Experts of a small language model.
Size: width 320, 35.4M parameters.
Experts: 32 experts in each of 4 layers, 2 picks a token, 16 empty slots to pick.
Below are experts of layer 5 (counted from 0) of a mixture-of-experts language model. Rows are named router (the router's row for the expert), down (a neuron's output weights, with its number) and show model dimensions 0-159. Each number is 500 + 50 x the weight over its row's rms, rounded and kept within 0 to 999. Numbers have three digits each.
After each expert's rows: a language model's description of what the expert responds to. This comes from a sample of Wikipedia text that the model never trained on.

# expert 29
router:490541437492545583435515505609518398498513525563463519429630419515485449419511517455567513567475484525578520475463508551526390496542508510463479512523418449516453482482458473487457515519432468517588418543477519478521463602461572444509444479502429537512405572466463500531544492559568507578481542534473594512401488457518483565444536567471530477480488441503565498505480589609484525538509468530445504429526534521480493492424437449540406358439507525447658494578451532507466451525462455
down0:554422566541476560605479494437457473512535543418493588381461614553489469408387562515517553497495456503542563491486491449462471443480474482490577480500486496460464537501556469579560463440538531508580556525605473435474383583488543488534466483505476464456482543410496445513490462513458472561472435564589483512445448544533446466492457446433543501498452444506469560510513534428420473572584514383488483559393437499485543587575520558499550530412418587476501534628592433526449504586510501
Description: Blank lines, equals signs of section headings, and the first word after a break, such as ==Plot==, Government, opening quotes.

# expert 21
router:515396548625439488611464483471464532448548509497509584447434599436504422519469424481568490526505486537567555507527426463505519596519436525404556483610485488515555526495365480494509552470526501559410481537432427498550445532461544497533524519466464633500499485505430395466478519494493354475432519553479462426436549390421508393481578503474500489438647515541458443490464505510488528525483526523585510526470464460549496489399445498395546451498501357524551431479443502524493560457577434
down0:538479556534469452504425424438505483478488413466387511521493491534500571499504496544466504384509494554511450528508548471545524523481454475490547587473539522471512574471454458492427451474482464455476454462482472505444533534470467556483463545499472433377482388468479556539505538434514465538564633473517559488464449464536398506466468413499483519587482504463436495554558566447484540533460527470542467446487532571495505507447410494478482519611450545588597437549518525461504572554578546
Description: Line breaks and leading hyphens starting infobox or taxonomy list items and table rows, plus single capital letters after them.

# expert 2
router:451526376447495491664508582543544422514521534582508595551551402533446483506497562542511474558417469548516417555467488579396607474464534498455488528521453456499536449509549474410489421470571493469537440661589502461465607507580539474408519423550560465520474464476416554452528486546478440566485515491459487442531537549569542489483464451581451546469469485556436544527489464515481622468664535454496520525491503471533579450514487507380590519464543487484417518540537565458501461510472489
down0:549540473438461464515486495492563422469471544489595522566542465458477655513481431501519468535505390574460440485480484499474524547516445508572395502509458513411518537476450510417507502515454467526516416503487429501495485453509541451518491415413504462594551426478535588463490472482553495489490517538505449521501511502523529611435496416511495450503401521564489509457487457502558410542531525487474486389469636510611483489536492627422529547515587346542428523482441503537495501522493441
Description: Head nouns of institutional names and the apostrophe of possessives, such as University, County, World Cup, of, Christ's.

# expert 31
router:492410612481540453491511487464563533519479547447451493491479454483479600482462526459497402459479536452459510529417585426490458538535570531562486462454440548435521571522528435456481482439540518480462453401511579489522524470431369490504528462513423556498545497445504484453504515508382543520501513380527579452560563545545532455448475439543488498479479535473569485528495559513565465542460451545527536607409541492500616432507462454546471523474505499589491497488602498445660447511504461
down0:476509587509466472512497489595497506514484508473567562544459457442554598544528462505486536564553472496435439584526487509340549604518500522579625460526601405515603510553480418516564550484476471504528459412540463528551425517498421561615475540509387434481466519471468486442518456448454551438588508493449474535514516486522488498416421471585557470494521506534403502540488527554486514518533501486562478577455514477445585400475439489494558511515504561639669492528485478489486500543594538
Description: Auxiliaries and negation like has, had, have, not, could after subjects, plus closing quotation marks of song titles.

# expert 12
router:576564489643623484500505471512498464504467520537473477463447534507479543605473466601492542553479452510554523446505516448419498510532637525489504431450488478502476483540576546499525472421534500468567489463404468505567487469487537437576524577576499512437470497456516627517501445480579458416464572446483538473427512522546438529544511482504584429400528447516492563601432512588567539516503515465526517449520501463472486537455480546584467565626565469564594490470459484472539510586549496
down0:462552489566571478532487465562519452479554552511450490440492485495495441535512490617495511430481492513472539552616536451578520539457488490477535476493567457521523496476559601519517569421561507558465536498490494519502529472557474525410597416478492526471609444481499537477563484435543543403513573500519554453464516524490510514568558533496578515490507452479534464428560524385533567523556468533494623483579417571523450533489493564507391538409493469605517540431469541559551486469483535
Description: Opening parentheses before birth years or figures, plus pieces of non-Latin scripts and transliterated foreign names, such as Gujarati, Japanese, Tamil.

# expert 11
router:558501508550538443512506592525487473512552543522472444427537446542396524521451568560490526461489564517435521594513505485497495573542419524444497490464547497501498583500531490398516465455584517532500502491481499486512522520517415437367499561514526488458564450499452480423490462548414477403487429521553475418545503485501531552516516509444490586412525511456543505485549407540420501518380529514537607589514573569511426550528543408484465466570508450463578497487407564536525504500528467
down0:429494567403471626510508479512496481540454486464341526411420454439524557541618448453407516507551450501508678513504525543470546432518437529419473425476482470446504415582516428505531435461499600495545417425531506561502429378486519551439483447460552558519514531541458548483647549485507506468506479509465477412529443513545391429486493466434503511557491380519510478481449591436412470512445558479529456469482509454471589560345463499485572475563507514412530511489512442503517515449521529
Description: Commas ending clauses or names and auxiliaries or relatives after a subject, such as was, been, which, who; also k in Pokémon.

# expert 25
router:428428507468510555485442548509549455394492463556526460512553463499540470433528563522645562637512526521448523510594417655547574455554418558488498513473591515499506476492531584598511539511445489432415523484534434421479498455441461563469559568428422508528460454495434535492527431544510408495541532566485450523541484477552544561463539489436522560479425597406381499581472574568554469528546462477462475467524530494547496551482558424475487391493478470539601454532473531509456400462602522
down0:519518521634479562518447454524612557497571448540591504462593499501485509512607367370519434485490434450532422457492437355519524543482581532454545530472418492548451499466554483473516556503524542477486469566474475680494547575484521528453411451403470521446503612482530460520446561503474484517491425573540452433461497518456459503491526467425564447436555447432453450552452416542540526457460472510527569459503547524460529481570496492448398478569588562520457445374443517485507603493473524
Description: "as", "such as", "as well", "including", and dashes, bars or colons starting list items or table cells.

# expert 10
router:480474481516478537487545484463515550452498521443492497533366529461550427502521510501482476469516499517442532482569477483437468588367495556630462485525545463437527534485487435522513487484588446519498581337540495502512490495562418495600452467474477522497439450580453513486562497500485362547491453366415403538551518538481538398447506531542491460534552514459501457398469520393487531446627545457503481509508524524453494531530459576495556537554537445558472493576477559518534504449489422
down0:569458530491505489560539544491563452567547479399533537484509474461529444474556498518530386618540474478448436515535508512494460489418534534531408449584521555443540556437542460464467430504520547490520537481517542450522438411474432424527457536453535545440564551523472508501550560493474598449404516485528488556598507494525492467535538605440357525423540418481509444514429505589521497331402492475407509403548449478466479543542567505431482460442445412425446427469456382498551467459441395
Description: Pieces of abstract Latinate nouns and verbs like development, production, confirm, "-ment", "-ion", "-ness", often a word's second piece.

# expert 19
router:452479501444523406454480516577473498479553420484581604462467458505529462515472530419452522474518486485482562521524506522498443437415506553465518523506470429569571489442442531501437423643477480506484455459522555564539431425521494468448562547485576605447489542558579482447443510492557451608459397379477603479564502467528490486595473436589482475546486518498487565449488559513487541516495546427447544500426484521460561396433419558424589490503478475519540550454536505643554529498450468
down0:460520596474587510481450518516531396601536466544508555448445516537581496440451593532467578484488499450468562395506510590396495435452497522501516488406427538524451468557544438476438502477441534440485480452546623478451427492491498493516483504436552446445496529522443482505527480500519509467530482573502472607553436561487552476512479459500521414502369501499565434444453443490522560539467515488528404590536551462486406525448489505463546494425461477462480520500510449477515446535549579
Description: Byte pieces of Chinese, Japanese, Arabic or Cyrillic text in parentheses after romanized names, plus short lowercase starts like int, comp.

# expert 24
router:539533580512414456474588403482524600525476491560515439404554445436505562401513522526491536434504512483492635514420514513471523432488476535521531568555601449560545397477552548515556480456457459469509525492563478484458510407573528549442472608532492426538567498559525551494494511422578454468422427447549488533419504497506441593485488417469441396492554535499505503542585500556459519476547504519488516492472429486455497521482591504520419487574521451457516509542523428405496466545508514
down0:527393555425487499469482525597562531466535404472570547513560483381540509485530429528561505452460517598463461541481421608459503418491533454486525553444526481433425493560505506437442488493525533566459516544510455480509407547419667484471477465463521540515541522561427525526535529516447514533559487529489532515525533456517526552509453457488529478571598530486445486408445547411582512469387540548512518453503512495523487527565493541552487513522583466504465517493495548531556613527536455
Description: Whole numbers after table bars, colons or spaces, such as scores, dates and coordinates, plus colons after infobox field labels like Order.

# expert 17
router:506474529444549479455579514525483565555589496423504465523515456508396456516478557512469514554502457383446461451618488510593560490522532558410558455604540555464497516425603536420366531616462422456524499467521464501478515508527594520491527415522532438522544471476461497520499494567406485455441545484522466466482488538368439564552549559436484552436462559489565417455525462435488556483485470475468533495573472518515514546483442471428519462510500478469495494602454564421476476426505508
down0:569422594576550491401392438531466471486516447413570460492502505509562475536536569544443501510502423449498488562400550530557480539452497546559506509424535486511471601581550584552430452475423479547542573443529522624503516517524432507459505449476457505452538509540565486612562446512466405485539527452561489594502471511569464419567456572495504599444475554479626570533471453512445568558504502527567415504460591552507559523512577479520538476545523502521510450473502629525613485540562488
Description: Month names and day numbers in dates, plus semicolons separating list items in infoboxes and tables, such as June, May 31, State;.

# expert 20
router:477574495471498458522433616518432543511576490472518482542576498537539582478519489446513584475563590469517564493487554442488578513519509410564481561558492526442459358485395480527504523438463469512493597538528471463426500532408466493502498503419571472413548510434486499408526532472537480575484523471491450591537422457542437507499429481624516454501497465426448598416437513436553522512508513476461491541451511499477475560512503508573451494387474545512505566487575549479456569501461554
down0:463506570576425542483493513499370607435472536519416525494574422424515529518559520532479543533616439516496478560511567487549502440496527540495502520600441497527480517491438550518517513517553489512380588510510414511484499542465511598546592559597484526471496547453564484588480453487467417498392473480462533477491641489506492493481437488502470454437433516456460541518459509510566476411505441511543489496490453570492503542447471435557400445483523414503528574547416480540447555511590471
Description: LaTeX symbols such as _, ^, {, the Av of street addresses in tables, and openings like dis, inter, Pal(azzo).

# expert 5
router:551545455543517533452451418519561444615516456505506445475495524585506453570545479454494431424432399467558498570464618491459542466500493476559472534403396470440398557564599508542489489503483455491605529645482537478473576486623468506478519504504521435434537471473538527510471492514538590537523477514523446511522563482543521532467431426501547505528489491583395514536525468504583529546511494434467428498494466438469511491463524479589515535533562545583536478424536483513506597517431516
down0:471471449595395540624460533493420467556472487514536562457469478451472554527542458423488474495468459571475496469493549477502580533485457489516410514523488579568466458520489470519447535471496512563518533560550484438484522523561442466428516513471490502469462463501503428501594405400497541571534510548571574512513477490474604450464437474511545494473469500506435529585584447462550535535512524461444508505553457485466520553459459529491444511563534521483467482514600502548482466555546504
Description: First pieces of non-English proper names in cast lists and tables, such as Ka(ushik), Bol(ivia), de in Rio de Janeiro.

# expert 23
router:614492426518512587425503475456520538483481462597413534542539494540471512553543495474525435479531405552523472487505413539589434541548573520527550561481530535417500512432464505516463557444541459545590497524562543445518588535517523476479461425503494543594568604555591583575455419413523592475527415496538523423514560463511428491406479462487501440479548529589464503381509463617465493358479551599535462510444515473498541483542486480488623505496540508547462516453476548570486491485506494
down0:529497633514494459528535491538519550469519547436515485423480528405488566509524506561499529516483528475450485621499411462483456473567557483478500507550414426491413495546460447588504592527509475467499527567538611490516509464464496490497520463419537515490528451596497500448459598497520490490487492422498502500535447476539505478560408497506506558523542514456474495567530429469579466506523572494490495437504535448591547550474510534608583526536428468445567469511483504529570561616595607
Description: Consonant-cluster pieces inside rare names and words, such as pr in Gurupr(akash), bl in Tagbl(att), ps in lo(ps)ided.

# expert 16
router:459444555487542411549539412502509455486508421452513495436477559449498529558503543456506470375471616389425513428500460493506477495547391570545493488416521533516548568534486459613502485571490480435384504465558545478480532480461510583490482410535509473580490399528545470487491480547463496488532509547482574542510495481474492514538499526475473604631519510476579515489481420418462359526455600516472513510504574501522458499610480450502481493460417544589524578525468539465434458443515639
down0:503488479445574382516600479467533508606537526604482468539483464520460500472588480519482558503416535501416478464546514409489341458571472500517450497477481451512390504521425533503529479526532509630550497574532493504541403442462495463410456531580528419575423455524500468444471486513468421442541516435563529520479497497539596490502504456511421511506464548450500474364522508528547420502655483510399455517525513528487474536502545509456552419480505509524513557502570538446513536536396463
Description: "and", "or", "but" joining items, male first names like John, George, Robert, and first pieces of lowercase words.

# expert 30
router:464500547509573455482564511540407554528478556570499547428595445594455524435608530530503548508612420478517488537430497523556545456538550493437487436571499564454502513473557407495554444545474483469473480466447518405482527508488449550446564590446516494568436545459493566518482467485471512477525595480548545500472534508486437584502533554489468496467493566439511523574542534600493522477522446505479438580533508512451497510555477505500533471577601450511560440465472410433536486606496417
down0:454443532529453581449579579586485558500503490498522491579408441542483489455477574476472458549468518557524444497528522516466525557515529467484476503528487563545569441464528437465487511523551512486575509560513549419584543544560499532501552505411500470442510501465500469547487499497474433508502475592465471587496551518422516499423526482415513478540514557462546490574648487503420443501494527470483488470521505499564527513493527514545522448404570434484492535565408449603505491498500487
Description: Vertical bars and semicolons separating cells in wiki tables of sports records, results and statistics, such as Record | Opponent.

# expert 18
router:482496493422455549596476413439455527528465482449446428473512527484429536513451495450398454587450449351440531493502532499510485436489514523464542450499442528555483571401553469521435458535522502480526454537433550550461371513491574519482543396552510425444537474570531571478562538514488564492486506470477515573488491468460518484589522505424446516530388490548551461439430599526450449521497505446437519459448546546584510479498569517536498519546589483524529534541502504408471483510431590
down0:403434536487492443416523491498588547497537515538433540440553437524459483469542609352494614504609555448387519491482465567563527460532495474560452450441485490468543565570523519529370456450547541443489614477486563496500515520515388477443514566514480391447522485491481588547531504571454506488519519477493523438540435568504412498428559476548495434504422427445532444413507397476434511452511452537469470422534510521539464474470521548504490428517525493547424543518536433485544510466495459
Description: Syllable pieces inside personal names and rare words, such as od in Subodh, ko in Lefkowich, am in amputations, plus Am.

# expert 8
router:491550484476425568435431576523518490501548456447411487484524537524491498510568515429495586481540486552588402489392497508496461486518535402521454458507495446583456479473414514414469480482555553636581473451538464465565489506616512438477586434448456493510429588520554474524466539480446504546392501422515498488468536581397456480561488564398434563551501464493492546471438476462501521553472468511568483445446511485519457457463598558434521576535543536441481541531488501577451491547519509
down0:443485455585496473597504567516453539626485451462497407479513443398495463556526664465500387525522508494504507452498538476479492513453488583594574527489508530494542516378493536447539456462463476427519530522473577486486549469538523461492472530476460483537476584526569466456524503447361439481404535559415538539491472477501491489449438436444572518536485528579420498534542504459452542543527538482508456523418516564536504527484581576520580577439509485476548500471413568379552461548545477
Description: Opening pieces of longer common words after articles or conjunctions, such as cons(ensus), res, p, app(ointments), Polit(buro).